{"balance_loss": 0.00878, "norm_place": "pre", "attn_scale": 0.125, "parallel_block": false, "lr_mult_o": 1.5, "decay_fraction": 0.599, "doc_mask": true, "max_steps": 5584}
Below are experts of layer 2 (counted from 0) of a mixture-of-experts language model. Rows are named router (the router's row for the expert), up (a neuron's input weights, with its number), down (a neuron's output weights, with its number) and show model dimensions 0-255. Each number is 128 + 24 x the weight over its row's rms, rounded and kept within 0 to 255.
Before each expert's rows: "raises" lists some tokens whose logits its average output raises strongly, later layers aside; "comes after" lists some tokens at least twice as common just before its tokens as in all text. This comes from a sample of Wikipedia text that the model never trained on. Tokens count by the router's weight.

# expert 8
raises: " of", " and", "-", " with", " in", ","
comes after: " the", " a", " The", " his", "'s", " first"
router [ 89 126 134 122 135 120 120 117 127 115 121 115 133  94 134  90 118 136  95 158 143 122 130 148 115 129 164 128 119 125 139 147 151 134 125  90 150 172 154 106 111 113  98 148 153  92 140 158 154 107 177 151 159 142 159  80 125 135 102 164 125 123 118 111 108 104 123  93 117 105 120 107 106 132 126 120 132 118 107 163 143 140 150  99 185 137 160 147 119 148 117 123 121 124 158 112 127 166 120 149 129 125 126 171 159  69 131 133 159 131 134 139 126 122 125 165 118 155 124 113 139 143 120  99 141 121 108 147 159 167 112  96  96 146 121 135 124 125 135 115 165 123 115 137 117  60 124 130 111 132 135  88  78 119 168 142 113 137 149  98 176  92 128 131 126 106 145 121 142 131 130 147  98 141 132  94 133 152 148  81 145 114  91 152  55 130 140  89 217 138 126  94 137  93 147 104  97 121 123 156 109 162  87  93  68  97 154  95 124 101 176 141 135 139 100 150  82 175 140 138 131 130 145  89 115 131 122 140 156 140 129 109 143 175 130 145 148 128 133 158 117 108 140 161 113 111 145 113 124 118  98 147 131 158 169 163]
up6 [125 160 156 126 159  79  95 129 110 122 161  95 157 117 107 131  92 124  84 122 118  98  90 124 116  94 122 142 108 129 142 136 127 101 109 116 118 128 173  99 116  94 144 152 132 134 142 116 132 150 117 114 124 147 136 142 111 144 180 102 100 135 153 146 151 203 142 102 146 129 132 112  74 115 144 186 109 162  91 140 140 125 162 145 134 147 109  98 147 116 155  90 119 180 125 154 129 133 125 118 188  93 136 137 112 144  96 160 109 124 110 158 113 113 116 129 118 135 141 113 133 119 127 135 135 125 155 141  98 154 120  69 123 105 165 126 112 136 112 107 147  99 129 157  95 141 174 101 131 130 135 115 121 148 172 132 119 127 140  71 141 138 171 116 162 132 128 158  98 140 138 112 114 134 179  84 123 116 110 138 158 126 168 140 170 131 124 113 121 117 108 131 149 120 138 124 101  97 121 145 119 156 134 118 137 104 119 109  89 188 164 184 132 121 134 101 150 114 121 116 127 219 131 155 158 122 115 116 151 159  91 112 103 108 107 142 176 152 118 140 105 148 159 132 102  96 155 147 121 120 110 126 160 121 122 132]
down6 [120 144 111 123 204 133 137 100 137 135 143 135 143  98 146 128  95 161 160 125 159 130 162 152 150 144 149 118 141 130 167 141 138 133 136 133 146 166 163 123 140  99  98 127 132 133 110 106 137 166 125  94 122 153 124 111 162 127 165 105 119 119 122 184 143 104 100 175 115 178 126 129 142 173 147 141 145 168 141 123 129 109 141 117 151 131 167 118 161 120 131 103 134 145 129 145 105 105 154 157 166  96 122  72 147 128 138 155 130 129 161 125 114 109 130 160 106 158  85 114 120  94 113 116 164 133 166 107 169 109  80 109  81  48 117 121 141 127 140 104 158  90 114 125 125 160 122 105 156 128 117 142 146  87 117 180 120 103 108 140  94 115 157 102 114 135 155 114 124 155 121 127 172 124 153 106 108 158 159 152 132  99 141 131 134 122 157 118 175 128 124 121 113 144 172 103 150 117 128 149 155 145 138  94 134 137 167 153  89 136  96 144 133 134 159 125 127 156 138  98 170 144  99 135  95 175 155 124 147 145 161 127 126  99 111 155 152 116 173 146  91 168 161 112 145 134 153 137 145 120  95 111 123 122 137 156]
up7 [122  66  56 159  73 120 148 106 125 123 105 107  96 105 167 103 141 150 139 156 166 150 119 200 133 126 146 128 125 121 123 101 122 137 108 102 119 102 126 159 112 143 117 106 129  98 105 156 154 139 115 150 123 143 136 113 112 119  90 113 138 138  96 150 157 137 113 111 119 161 120  97 169 171 132 139 130 110  92 118 113 173 151 122 123 141 115 133 117 114 118 139 110 121 103 164  88 139 134 133 136 140 131 114 129 135 133 150 116  95 155  87 122 145 146 123  95  67 106 110 106 110 138 134 140 112 142 106 138 124  78 131 117 116 106 154 110 118 105 113 156 116 141 112 133 105 126 148 103 121 126 146 136 140 122 114 104 109 115  99 111 164 129 136 133 151 134 119 130 111 158 119 156 128 160 129 133 144  96 100 123 133 135  74 140 129  93 119 126 151 116  79 102 121 131 129 149 104 134 107 199 132 143 189 114  95 153 154 182 154  91 142 124 163  96 177 120 146 171 109 110 137 150 137 102 143  62 142 119 110 108 115 196 106 135 137 138  89 156 124 164 100 138 119 176 159 105 152 132  94 114 145 131 161 108 119]
down7 [145 154 129 109 108  95 129 133 120 139 155 136 149 109 160  85 145 133 108 163  70 143 154 123  95 125 110  88 153 107 140 135  77 132 106 112 119 136 135 127 114  77  80 135 153 148  84 140 115 115 144 135 152 143  87 124 109 103 132 143 103  88 131  70 132 116 139 130 160 155 134 131 129 139 109 126 113 163 157 103 125 170 111 111 121 115 131  79 112  87 124 133 123 151  61 139 126 127 132 136 120 120 105 125 152 150 111 116 109 121  82  99 163 121 103  94 108 143 166 167 115 134 108 105 110 154 139  89 137 105 168 107 147  99 117 122 145 129 150 127 142 138 138  89 138 156 133 136 145 159 102 126 156 176 130 124 134 126 111 139 183 131 128 101 117 142 139 125 140 162  95 106 162 146 153 143 132 170 152 114 130 205 120 154 159 127 104 136 136 120 139  94 129 127 155 151 122 152 130  83 120 126  92  93 182 143  85 105 107 128 114 136 195 133 112 162 126 140  83 114 125 107 123  85 150 128 172 115 130 110 162 108 145  93  98 133 102 117 115 126 127 102 108 122 108 102 166 111 139 162 114 148 103 123 137 169]
up8 [176 133 109  99 125 136 134 122 150  90 164 146 124 185 121 153 128 136 134 124  92 106 125 138 148 104 151 135 106 185 145 131 126 178 143 136 104 130 124 142 126 118 128 146 149 110 121 116 145 146  98 147 144  95 135  56 132 146 152 156 196 125 133 141 117 124  94 129 152 169 116 118 102  86 145 101 131 104 119 152 120 138 113 120 157 164  82  96 113 132 115 139 142 129  94 149 123 119 167  83 101 132 174 106 157 119 128 130 119 119 134 130 131 127 108 146 105 137 133 123  97 103 121 128 138 141  95 114 157  70 126 133 120 163 142 140 122 170 133 156 149 125 151 142 124 137 101 153 163 154 146 112 141 135  89 105 163 100  87 133 156  88 118 170 109 143  85 141  94  86 119 140 114 129  82 122 149  82  96 160 180 163 147 125 174 126 132 111 148 141 124 131 118 155 152 138 139 102 116 108 134 145 131 132 168 107 117 100  95  95 168 109 137 123 146 114 124 128 197 145  72 143 117 117 147  85  97 134 151 129 169 140 118 104 168 136 128 136 154 118 151 133 156 107 128 154 121 147 139 151 143 130 149 153 131  80]
down8 [ 79 125 113 103 155  94 136 118 135 174 139 118 125  98 148  69 122 141  74 146 137 129 104 137 127  96 134 105 114 120 161  83 164  77 136 164 180  96 107 115 119 142 140 113 147 103 140 137  86 122 142 137 149 150 136 137 159 138 148 137 102 145 148 123  67 138 106 155 162  99 145  88 111 169 122 102 112 151  98 129 139  77 147 118  98  97 137 108 152 128 158 155 131 128 128 147  91 149 113 106 163 104 157 115  88 104 112 128  97 188 109 128 140  86 141 137 153 134 111 146 117 158  68 127 141 102 158 139  74  79 106 137 158 150 150 155 162 125 137 137  92 127 127 120  97 103 135 157 137 137 138 139  95 143 138 140 111 109 118 120 127 116 128 140 135 137 173  92 116 142 103 159 135 110 123 164 116 113 150 127 139 100 101 116 164 134 115 117 134 121 122 143 100 119 111 112 100 127 113 152 145 132 116 158 133 118 139 115 166 122 130 107 195 124  99 130 109 123  95 119 105 131 162  91 148 148 122 119 116 111  84 124  98 120  79  95 104 115 132 123 146 134 121 120  73 116 101 136 132 113 125 103 178 172 151 158]
up9 [120 108 114 115 115 137 156 109 178 149 146 127 141 106 121 129 130 145 142 134 119 178  91 128 138 136 199 133  95 120 135 138 135 132 102  78 152 143 134 120  97 131 136 119 143 117 157 154 147 141 166 121 133 116 136 127 175 157 147 135 126 105 124  94 115  87 112 107 148 142  94  51 151 148 147  97 132 133 133  94 112 146 121 152 128 157 123 177 135 118 125 167 105 117 185 112 162 129 150 196 130 158 158 107 154 139 141 138 142 125 126 130 154 140 132 129 141 103 160 110 113 147 134 148 130 139 133 105  97 184 131 180 114 178 141 143 115  78 154 126 106  99 136  92 141 110 124 118 106 151 148  88 103 118 136 145 134  97 133 177 176 131 150 105 128 135 125 104 126 138 143 102  90 154 194 104 152 115  97 110 152 145 158 133 133  99 123 139 120 139 153 118 147  96 108 132 132  71 127 112 117  78 130 170 125 126 136 133 144 108 109 133 122 119 128 140 115 119 114 101 109 172 127 138 137 136 113 163 107 146  88 140 181 148 147 100 127  85 102 126 168  85 121 120  87 147 109 122 146  86 158 123 129 115 134 108]
down9 [182 145 126 110 136 128 137 155 150 105 148 122 196 118 152 125 110 141 122 129 122 189 137 119 149 121 158 159 137 117 151 108  98  98  96 146 127 106 114 122 110 148 157 171 124  93 145 159  85 135 126 122 118 156 115 118 148 130 146  91 115  97 149 100 113  74 153 177 148 102 149 101 149 113 125 127  97 135 111 101 135 159 127 123 124 154 143 151 124 147 160 148 145 121 125  75 151 128  71  64 128 141 138 153 158  91 115  80  94 147 119 135 129 158 125 152 148 134  97 128 138 134 108 109 128  96 147 141 147 113 137 112 186 138 145 130 128 116 119  97 142 111 165 149 100 115 128 158 118 127 151 143 178 160 162 115 129 118 114  60 134 122 151 148 159 126 106 144 141 138 141 121  96 142 130 111  88 127 158 157 137 100 112 135 149 138 145 126 106 127 152 136  96 129 135 138 119 119 141 104 100 116  93 133 162 152 113 187 148  74 110 182 130 142 116 164 166 113 101 100 112 159 148 163 159 122 119 101 140  78 114  98 113 155 161 112  96 183 136 116 136 112 144 139 136  99 110 136 108 139 129 160 137 147 124 115]

# expert 2
raises: "-", "s;", "===", ".", ";", "\"."
comes after: "\n", " |", ".", " =", " ==", "==="
router [ 91 130 119 105 100 139 150 122 157 142  65 129 121 130  71 126  88 107 113 110 134 117 123 180 143 115 142  88 136 131 153  85 160 104 103 167 126 159 118 111 132 111 168 122 102 136 115 120 110  81 135 118 132  84 141 138 138 126 139 120 137 148 139 115 125 171 148 134 117 177  67  99 167  89 140  91 122 180 104 128 130 134 121 179 107 132 122 125 105 149 144 149 100 118 137 150 133 145 129 151 110 111 117 146 146 159  77 158 125 135 124 108 126 100 134  96 123 117 127 134 182 145 127  97 121 123 164 104 116 121 123 126 121 129 157 102 180 127 114 135 116 133 130 177 150 137 147 150 129 123 151 143 136 122 116 140 131 195 110 137 132 153 133 125 114 127  83  85 128 148 135 146 176 119 135 170 130 138 118 132 127 143 148 116 140 150 117 127 166 142 128 129 148 144 143 127  86 122  85  89 120 153  86 131 180 126 125 119  60  91 117 146 149  96 145 132 118 122 152 143 170 149  94 128 139  72 125 103 141 158 178 120  80 132 122 108 123 122 139 171 140 131 115 146  69 154 113 113 156 128  93 144 118 151 103 127]
up6 [143 137 123 119 141 115 159 137 109 118  74 109 137  57 135 130 140 176 177 122 152 132 151 102 143 127 120 141 104  87 113 147 124 129  88 108 112 120 128 143 140 125 106 126 129 151 108 110 157 161 117 148 114 125 155 109 140 124 133 129 110 105  89 101 109 138 129 129 136 120 105 131 108 138 180 138 123 140 118 139 139 135 131 107 127 164 179 140 133 132 135  85 117 146 108 109 129 129 159 156  80 126  98 133 152 111 111  78  94 143 179 129 151 131 117 182 147 149 162 142 126 160 112 163 131 144 105 140 132 161 135 120 156 141 125 150 125 123 140 132 155 121 132 163 139  89 134 125  89 183 138 118 107 107 137 159 160 132  97 104 110 151 101 165 146 150 145 147 134 150 132 102 155  68 173  60  98 166 132 140 142 127 132 124  77 143 145 150 135 148 107 114 111  56 137 129 142 151 125 103 149 125 122 140 107 126  54 113 164 145  97 131 149  70 118 104 131 167 137 136 113 140 125 134 109 126 122 149 104 106  59 135 121 141 124 141 145 132 100  92 126 114  98 141  97 119 131 109 134  79 133 116 170 148 146 157]
down6 [ 99 154 154 175 179 119 131 157 113 100 150 123 137 158 148 117 121 119 166 138 115 142 124 112 117 135 113  93 117 138 109  65 152 119 161 114 131 103 135 127 140 115 124 141 120 134 172 145  87  69 140 130 129 119  64 112 103 133 131 152 114 142 134 131 156 120 106 156 139 129 108  95  96 163 148 130  94 159 163 105 113 148 144 131 140 112  50  99 149 150 102 143 163 112 159 113 119 188 154 120 151 140 117 135 109  84 127 114 130 124 126 149 109 151 134  75 116 106 153 111 124 120 120 118  97 114 118 125 115 140 122  88  86 137 140 119 120 113 120 113 130 122 132 124 137 155 122 111 143 128 114 135 153 144 133 135 126  96 136 147 101 104 180 135 125 133 112 124 143 120 122  95 122 173  99 156 150  75 140 161 118 119 113 142 114 129  92 143 100 140 136 118 157 141 109 164 105 166 139 142 112 156 135  54 150 151 172 137 118  73 163 135  77 144 135  87 116 119 108 106 137 154 145 113 114 136 149 177 166 162 149 101 110 116 108 109 116 119 152 142 143 158 141  88 143 172 125 160 124 181 121 118 139 152 120  81]
up7 [145 162 112 138 119 149 131 132 141 120 127 135 124 105 142 102 144 124  81 104 154 144 141 157 105 124 120 100 131 164 138  83 158 147 108 159 105 139 150 161 132  71 134 152 125 148 141 116 150 146 148 125 162 145 128 101 136 150 146 124  72 113 149 187 134 130 120 106 151 173  90 111  98 113 121 120 103 125 133 131 110  93 127 106 115 114 106 119 158  95 155 137 163 141 134 129  94 130 151 111 112 117 147 134 168  77 166 141 115 114  92 131 134 165 141  96 138 124 140 134 150 145 142 154 137 133 127 133 130 124 125 144 151 152 119 116 125 107 143 109  98 164  96 125 180 117 142 142 150 119 114 135 117 116 105 119 104 140  79 176 196 129 157 163 124 143 137 133 125 161 136 138  81 150 138 156  83 183 122 116 110 112 114 113 158  97 110 141 115 153 151 109 128 109  86 134  86 139 158 167 136 136 109  80  93  98 147  92 131 113 168 106 135 116  78 147 131 102 126 181 107 140 151 140 156  84 112 156 155 123 135 117  67  88 130 102 118 111 150 153 100 110 144 173 136 133  78  81 141 124 148 122 144 156 133 112]
down7 [ 84 107 152 135 122 105 122 144 143 113 159 124 136 178  78 136 121 120 128 102 114 154 125 114 142 117 102 143 141 137 110 132 172 125 158 162 127 130 153 138 117 114 141 142 108 129  92 165 114 113 126 159 116 109 132 127 130 157 108 115 150 111  80 127 126 148 127 129  97 119 161  98 161  94 111  98 128 103 152 151 159 164 147 144 168 174 144 104 170 131  88 136  84 128 134 152 115 143 120 129 129 185 107 122 111 164 118 147 145 126 145 140 124 124 123 105 112 145 166 157 109 130 144  97 141 122 155 129 119 128 140 166  61 157 118 104 143 130 156 140 173 121 186 117 135 161 115 125 151 164 100 136 182 134 141 129 154 106 108 152 110 136 134  96 165 108 102  92  94 123 104 127 129 114 121 141 136  95 133 101 106 117 132 117 120 106 110 117 119 130  90 127 189 138  95 154 122 120 170  98 125  86 130 115 155 147 140 136  93 128 141 175  98 156 133  78  77 166 149 159 118 132  90  84 139 161 100  89  96 134 169  95 172 119 169 131 139 151 114 114 133 134 102 116 118 148 135  97 132  75 124 118  93 116 129 149]
up8 [165 171 174 104  93 134 110 152 126 183 128 135  97 140  93 178 110 135 144 134 156 141 113 164 128 137 134 176 156 121 157 138 116 110 129 150 123 115 134 133 121 133 120 136 104 122 115 153 122 130 120 148 105 125 164  82 103 137 149 106 114 107 166 165 138 136 101 143 141 141 126 128 129 141 122  67 140  94  96 133 116 109 148 153 133 143 112  79 121 107 173 145 144 130 105 160  74 116 123 102 110 146 126 134 111 119 117 111  79 157 119 131 135  79 133 125  99 136  90 101  78 144 110 117 158 112 157 159 167 129 123 131 117  88 134 109 109 136 120  95 151 145 154 119 129  88 166  90 155 101 135 130 130 104 133 138 113 124 148 110 105 159 131 145 112 138 113 156 132 155 146 137 127 150 180 136 112  98  93 113 112 111 113 172  84  97 147 120 147 145 128 134 111 137 115 126 112 124 142 133 153 131 142 162  96 122  99 128 115 119 181 115 164 106 135 131  76 120 150 152 104 158 159 117 131 121 118  51 191 145 128 125  91  72 117 121 151 130 101 122 105 110 148  92 110  96 107 143 144 145 136 169 146 184 150 123]
down8 [106  88 152 163 138 144 147 164 101 144  98 121 154 146 103 144  77 103  74 114 111 158  96 159 126 147 120 147 149 137 116 134 161 104 165 105 127 119 126 122 136 183 150 128 125 158  99 116 132 128 107 101 137 172 141 133 145 140 119 117 128 176 195 132 155 136 161 109 105 131 131 132 118 102 148 106 157  93 172 124 166 127 115  94 121 104 136 169 119 140 111 136 117 150 110 143 119 142 110 126 124 130 164 107 128 120 161 143 137 164 156 164 153 120 138 102 129 139 133 158 208 100 148 128 144 120 124 118 120 115 120 119 170 166 125 160 108 111 106 135 142 128 116 188 153 124 104 116 125 117 137 111  96 163 141 110 147 116 170 118 112 128 137  99 160 118 124  69  95  97 113  98 141 142 130 168 134  68 115 108 144 144 102 120 152 136 145 118 191 103 127 145 125 156 106 149 146 183 123  95 103 149  96  97 147 102  79 115 117 130 111 109 127 151 148 127 140  63 142 122 143 170 138 137 125 130 151 132 104 125 145 165 131 117 148 161 123 146 127 143  96 139 115 152 114 109 113  98 151 136 103 102 143 110 103  88]
up9 [132  93 126 133 130 173 114  81 137 126 115 129 111 109 118  90  86 105 132 184 156 101 172  96 128 100 120 130 100 134 128 161 131 114 141  97 121 151 122 108 134 104 122 117 124 121 145 142  99  93 125 140 146 107 120 101 123 104 139 131  95  94  84 123 143 112 110 148 122 140  93 143 116  76 125  90 154  84 118 107 158 160 172 140  87 115 148 101 108  96 101 142 138 120 141 163  97 139 116 136 119 134 122  98 118  90  90 108 132 145 145 106 121 138 149 157 184 116 100 137  99 143 155 129 138 123 108 137 151  82 109 161 153 125 115 136 136 149 105 154 140 142  99 122  87 110 114 192 116 158 144  75 147 122 157  93 114 122 139 128 171 135 112 122 149 103 125 153 141 128 203 138 155 128 157 122  70 116 123 124 137 115  94 193 133 116 166 106 126  96 134  94 111 131 124 114 111 138 123 145 154 136 144 121 151 174 117 130  93 129 118 135  92 117 145 109 133  93 144 131 118 166 110 115 167 130 156 111 154 128 154  86 156 114 133 160  81 108 147 152 133 108 110 149  82 134 129 120 133 156 161 151 123  89 161 100]
down9 [118 127 100 128 144 110 127 108 109 176 126 148 128 115 108 137  87 131 145  97 139 106 100 157 125 156 105 139 125 126 140 154 137 101 142 126 111 114 122 140 139 143 123 113 139 143 113  94 158 132 145 115 150 122  79 131 136 104  90  82 130 135 162 141 157 113 149 105 121 120 126 109 174 116 115 174  88 123 169 162 146 126 133 121 100 123 136 109 140 114 158 165 124 165 115 105 175 142 149 176 161 142 129 119 145 125 113 113 154 155 115 165 100 166 114 131 121 132 122 132 137 130  69 162 104 121  93 108 145 124 133  94 174 121 144 141 115 141 132 108 171 112 119  70 113 137 143 113 100 136  88 123 106 137 170 130 107  93 194 141 124 141 117 131 146 127 138  85 122 115 153 138 119  98  98 129  94 125 125 115 128 140 110 133 129 134 141 114 150  97 147  97  84 170 130 186 112 120 102 119 122 170 146 132 148 175 109  99 148 105 127  81 135 127 135 126 108 109  85 161  90 166 128 120 174  48 153 133 148 140 156 176 112 154 109 163 183 106 103 168 131 142 146 118 134 127 140 123 143 120 152 105  86  94 148 140]

# expert 13
raises: "-", " cap", ".", " tri", " trial"
comes after: " |", " C", " D", " T", " P", " B"
router [174 107 208 103 122 137 143 157 161 126 144 130 124 141 165 120 103 143 135 148 128 103 104 105 116 166 141 130  78 100 107 147 137 123 118  96 130 107 101 110 125 128 138 119  87 121 145 100 143 102  76 156 110 118 138 118 118 142 135 168 159 177 179  97 125  86 115 141 114 127 104 131  68 125 104 169 119 108 174 154 139  96 105  67 129 128 167 138  98 119 131 112 117 145 126  95 116 112 114 140 102 168 110 142  83 148 126 149 104 114 134 111 120 120 129 105 136 130 162 166 150 134  97 122 123 163 104 119 164  86 125 102 102 145 111 122 117 145 139 141 133 149 117 151 143 112 160 107 144 151  99 132 132 150 107 146 167 127 118 141 147 154 187 151 168 125 112 139 121 131  96 119  89 142 112 154 157 149 137 124 107  69 125 112  71 117 165 149 153 131 100 146 106 136 122 123 113 165 154 141 113 129 139 135 107 118 156 159 110 148 124 139 130  65 135 107 129 155 141 142 165 123 149 132 118 119 124 138 146 185 123 127 139  86  87 164 108 155 129 143 146 130 109 129  85 124 104 117  96 113 112 101  93 134  86 117]
up2 [135 129 144  97 155  78 120 152 122 131 120 150 134 102 134 101 131 123 138 123 162 151 136 109 120 146 127  90 158 103 120 113 139 134 130 112 158  60 134 111 141 123 123 140 133 111 114  80 168 161  97 132 112  97 169 157 132 137 115 116 128 147 135 183  89 118 143 157 119 112 144  98 159  91  76 153 117 100 148 102 139 155 108 181 125 117 145 127 122 135 153 100 123 121 158 106 119 141 108 132 113 102 125 108 132 108 173 115  97 112 147 136 138 103 139 117 144 157 149 126 144 170 143 112 183 134 143 124 101 123 101 114 121 167 137 124 127 142 121 151 135 156 130  94 130 149 109 137 164 113 106  80 142 115 146 105 107 171 160 145 107  86 151 145 124 144 107 100  94 193 109 135  66 154 132 118 144 148 108 166  87 147 179 103  94 109 149 101 118 130  93 129 133 123  84 163 143 156 167 117 146 100 145 135 148 136 138 105 114 129 109 147 134 116 187 124  95 143 151 134 114 129 102 128 146 145 144 139  94 104 164 163 137 126 117 132 125 113 131 131 108 159  91 165 124 141 132 145 137 127 122 227 143 130 148 135]
down2 [153 160 132 115 113  93 133 170 109 177 102 114 116 152 106 120 116 153 122 148 125 165 110 117 102 171 148 110 129 127 182 102 148 110 167 120 169 157 105 114 151 136 113 118 152 130 173 131 133 136 151 107 101 125 118 118 116 132 141 140 143 102 109 130 124 169 112 155 125 126 149  97 118  77  69  90 157 208 166 158 145 109 126 121 107 197  72 136 128 127 125 199 106 111 147 143 134 100  84 110 144 140 110 122 125 101 122 137  81 157 124 134 127 121 170  92 128 160 129 150  97 134 111 115 137 123 152 121 111 143 109 100 173 127 150 115 130 108 112 135 143 112 135 153 171 161 102 151  93  88 180 120 151 113 127 138  92  97 100 158 131  82 117 118 129 184 107 108  98 112 156 141 115 122 100 114 118  95 121  89 145 108 143 101 141 119 115  94 101 172 122 156 168 122 127 123 100 143 123 135  97 113 136 156 118 130 125 137 159 122 164 153 110 107 130 159 123 112  81 158 130 102 105 121 117 132 149 116 124  97 163 145 125 105 120 119 136 142 125 116 118 139 131 134 144 161 144 130 145 108 140 115 120 127  91 155]
up3 [103 127 121 118 124 138 178 138 148 128 117 161 118 100 100 155 110  95 164 134 114 171 115 123 112  90 119 140  86  80 130 113 117  98 117 107 138 119  95 148 146 117 143 146 129 180  79 143 113 105 101 120 109 110 101 123 132 158 175 112 142 180 117 132 103 120 100 125 127 146 138 130  79 121 134 169 116  76 144 166  98 121 143 108 152 123 125 135  43 126 147 121 119 111 166 135 146 103 126 137 129  47  96 127 127 152 117 130 120 130 119 132 158 138 172 107  94 157 118 150  94  85 144  88 127 119 145 125 135 130 118 134 163 187 122 131 124 103 155 153 132 132 139 119 157 151 158 146 128 119  97 152 128 170  80 129 137 121 106 130 117 175 123 166 125 129 153  97 100 113 120 132 115 144 144 173  86 108 157 111 169 103 126 166 116 105 163 150 119 181 147 146 148 120 119 128 146 121 125 113 122 119 136 124 101 123 142 129 104 135 129 121 106  96 103  88 123  90 132 135 129 120 119  91 150 118 133  82 131  87 129 152 165 112 101  80 160 119 127 153 107 141 132 147 134 114 113 136 147 111 120 129  88 174 155 105]
down3 [133 163 146 149 137 124  99 147 129  92 170  71 164 137 128 135 108 136 129 128 107 114 144 142 185 159 103 146 160 114 134 125 144 108 146  89  98 148 151 161 155 137 179 120 159  90 133 123 147 124 132 129 106 110 148 128 129 112 122 162 131 134 139 106  85 130 120 139 141  79  98 124 161  95 105 123 116 129 101 108  96 152 157 141 123  90 133 168 152  84 105 129 130 144 163 161  74 156 172 117 122 130 159 117 117 116 109  84 191 159 167 169 146 136  91 106 137  66 118 100 122 110 115 141 120 109 133 111 102 120 105 122  88 137 151 131 129 137 114 119 159 122 136 125 120  96 134  92 133 143 140 140 152 105 140  99 133 139 102 125  82 123 139 131 137 123 136 125 114 103 150 113 112 105 103  77 113 167 131 113 143 119 153 147  90 131  93 153 103 144 105 124  94 140 146 118 103 157 118  76 139 118 116 126 117 149 128 143 115 142 104 126 104 114 137 149  94 141 148 135 141 119 144 104 119 174 153 101 146 145 125 164 116 137 205 123 120 110  72  78 103 119 168 149 104 172 135 139 123  77 133 142 133 157 140 104]
up4 [110  98 129  68 144 159 135 138 116 137  99 172 112 153 128 164 100 118 102 133 148  79 160 116 107 118 146 164 114 109 136 115 138 154 108 146 162 152 118 123 130 117 105 151 100 133 172 123 149 168 145 163 119 118 134 113  87 130  93 134 111 161 154 109 105 141  89 162 149 139 159 117 108 146 112  87 135 165 151 137 124 116  87  98 147 127 151 127 175 157 169 145  95 129 133 127 119 118  99  98 102 150 188 140  98 146 147 134 154 115 143 153  90 134 123 119 141 112 142 131 140 141 180  93 125 145 133 140 102 143 111 150 135 105  94  95 174 159 111 126 143 137 140 107 166 124 112 117 139 159 107 133 141  87 110  95 127 154 147 190 122 121 103 108 115  81 127 138 120 100 105  70 106 103  98 104 148 132 117 130  99 100 104 146  77  81 167  90 148 126 156 122 118 108 163  92  92 131 127 128 119 121 145 125  92 124 153 135 137 132 160  92  97 147 128 153 104 159 141 155 127 114 100 101 107 133 123 127 126 120 118 114 114 128 153 142 119 124 124  87 147  89 145 122 124 140  71 168 129 173 138 117  96 127  94 102]
down4 [176 185 116 128 136  94 138 142 125 135 119 131 142  89 120 118 144 120 137 121  88  94 170 150 131 137 141  98 160 150 114 138 140 113  99 139 111 130 131 127 114 127 108 165 132 160 154  97 136 115 135 131 107 144 146 124 138 135 168 137 117  79 109 132 143 127  84 102 113  85 116 129 194 134 101 135 166 120 119 135 110 123 124 110  67 161 144 125 129 176 114 100 115  99 109  92 151 151 134 126 133 133 126  90 125 133 128 107 137 134 113 141 145 122 126 145 120 187 140 146 121 169 103  78 134  96 112 130 142 142 104 127 124  85 112 127 173 148 120 129 119  93 152 166 173  88 136 141 122 139 153 106 126 113 148 136 130  99  97 120 121  96 139 109 160 155 105 144 112  97 130 149 144 144 136  99  73  97 123 139 122 140 114 109 141 178 114 144 140 144 160 135 108 125 150 148 114 139 180 105 107 171 162 145 138 143 121 147 128  81  97 108 101 116 130 115 137 120 164 177  56 125 107 122 115 114 163 120 153 204 142 110 135 142 146 117 137 146 165 137  86  98 131 108  83 131 126  96  99 104 161 132 139 141 182 125]
up5 [128 122 127  62 103 172 136 111 133 124 152 145 171 145 123 126 122  92 157 133 132 147 107 130 125 136 140 134 154 126 110 126 125 105  97 145 138 105 127  90  90 144 142 134 100 146 134 129 105  68  94 115 132 143 159 159 136  95 118 129 137 197  97 110 164 143  84 151 117  98 185 108 143 160 159 143 137 120 115 133 148 137 140 134 115 103 121 113 137 151  91 103 140  77 104 165 161 131 122  96 100 103  96 127 125  44  85 107  87 108 137 123 156 119 142 127 146 118 134 113 163  91 137  81 151 162 114 143 127 164 145 114 144 157 119 128 105 137 105 141 139 108 125 123 116 130 170 127 113 154 135  86 149 121 126 153 122 113 133 140 130 103 105 144 118 115 140 138 115 146 100 111 143  81 115 125  87 126 149 151  84 101 130 138 158 107 138 106 147 141 110 115 183  95 120 159 111 134 164  80 159 127 158 109 152  93 109  82 117 144 104 143  81 136 127 138 140  84 140 167 127 138 125 165 131 160  97 128 133 147 112 154  78 132 113 163 123 159 158 125 148 149 158 158 109 152 135 101  95  97 118 130 135 113 132 133]
down5 [120 103 117 125 125  97  98 154 174 162 129 103 138 137 116 131 143 144 162 116 130 121 110 111 122 126 146 130 154  94  95 134 128 138 118 116 128 151 115 136 107 122 139 110 146  70 118 144 128 119 164 126 101 168 100 146  85 100 144 135  99 142 142 159 134 120 127 121 134 148 175 142 145 136 142 141 112 137 154 155 153 153 131 131 123 110  80 128 154 153 132 118 134 138 132 116 119 128  93  99 180 149 113 187 162 163 121 120 133 111 150  83 139 154  95  74  95  86 154 125 104 134 124 128  86 157  85  69 152 159 142  95  83 128 162 130 126 104  99 120  91 103 117  95  98 186 145 115  91 140  98 133 169 125 121 140 122 133 108 112 183 154 155 159 119 119 131  99 114 138 150 109 140  95 106 143 143 155 133 129 107 117 121  66 143 119 123 118 116 111 130 155 120 139 121 164 164 144 128 147 114 132 140 112 121 147 103 118 133 175 134 133 112 128 119 134 142 158 144 115  93 151 111 145  99 126 147 138  77 154 170 119 129 148 133 186 139 124 126 120 144 102 119 109 151  99 181 164 168  86  63 151 105 127  95 139]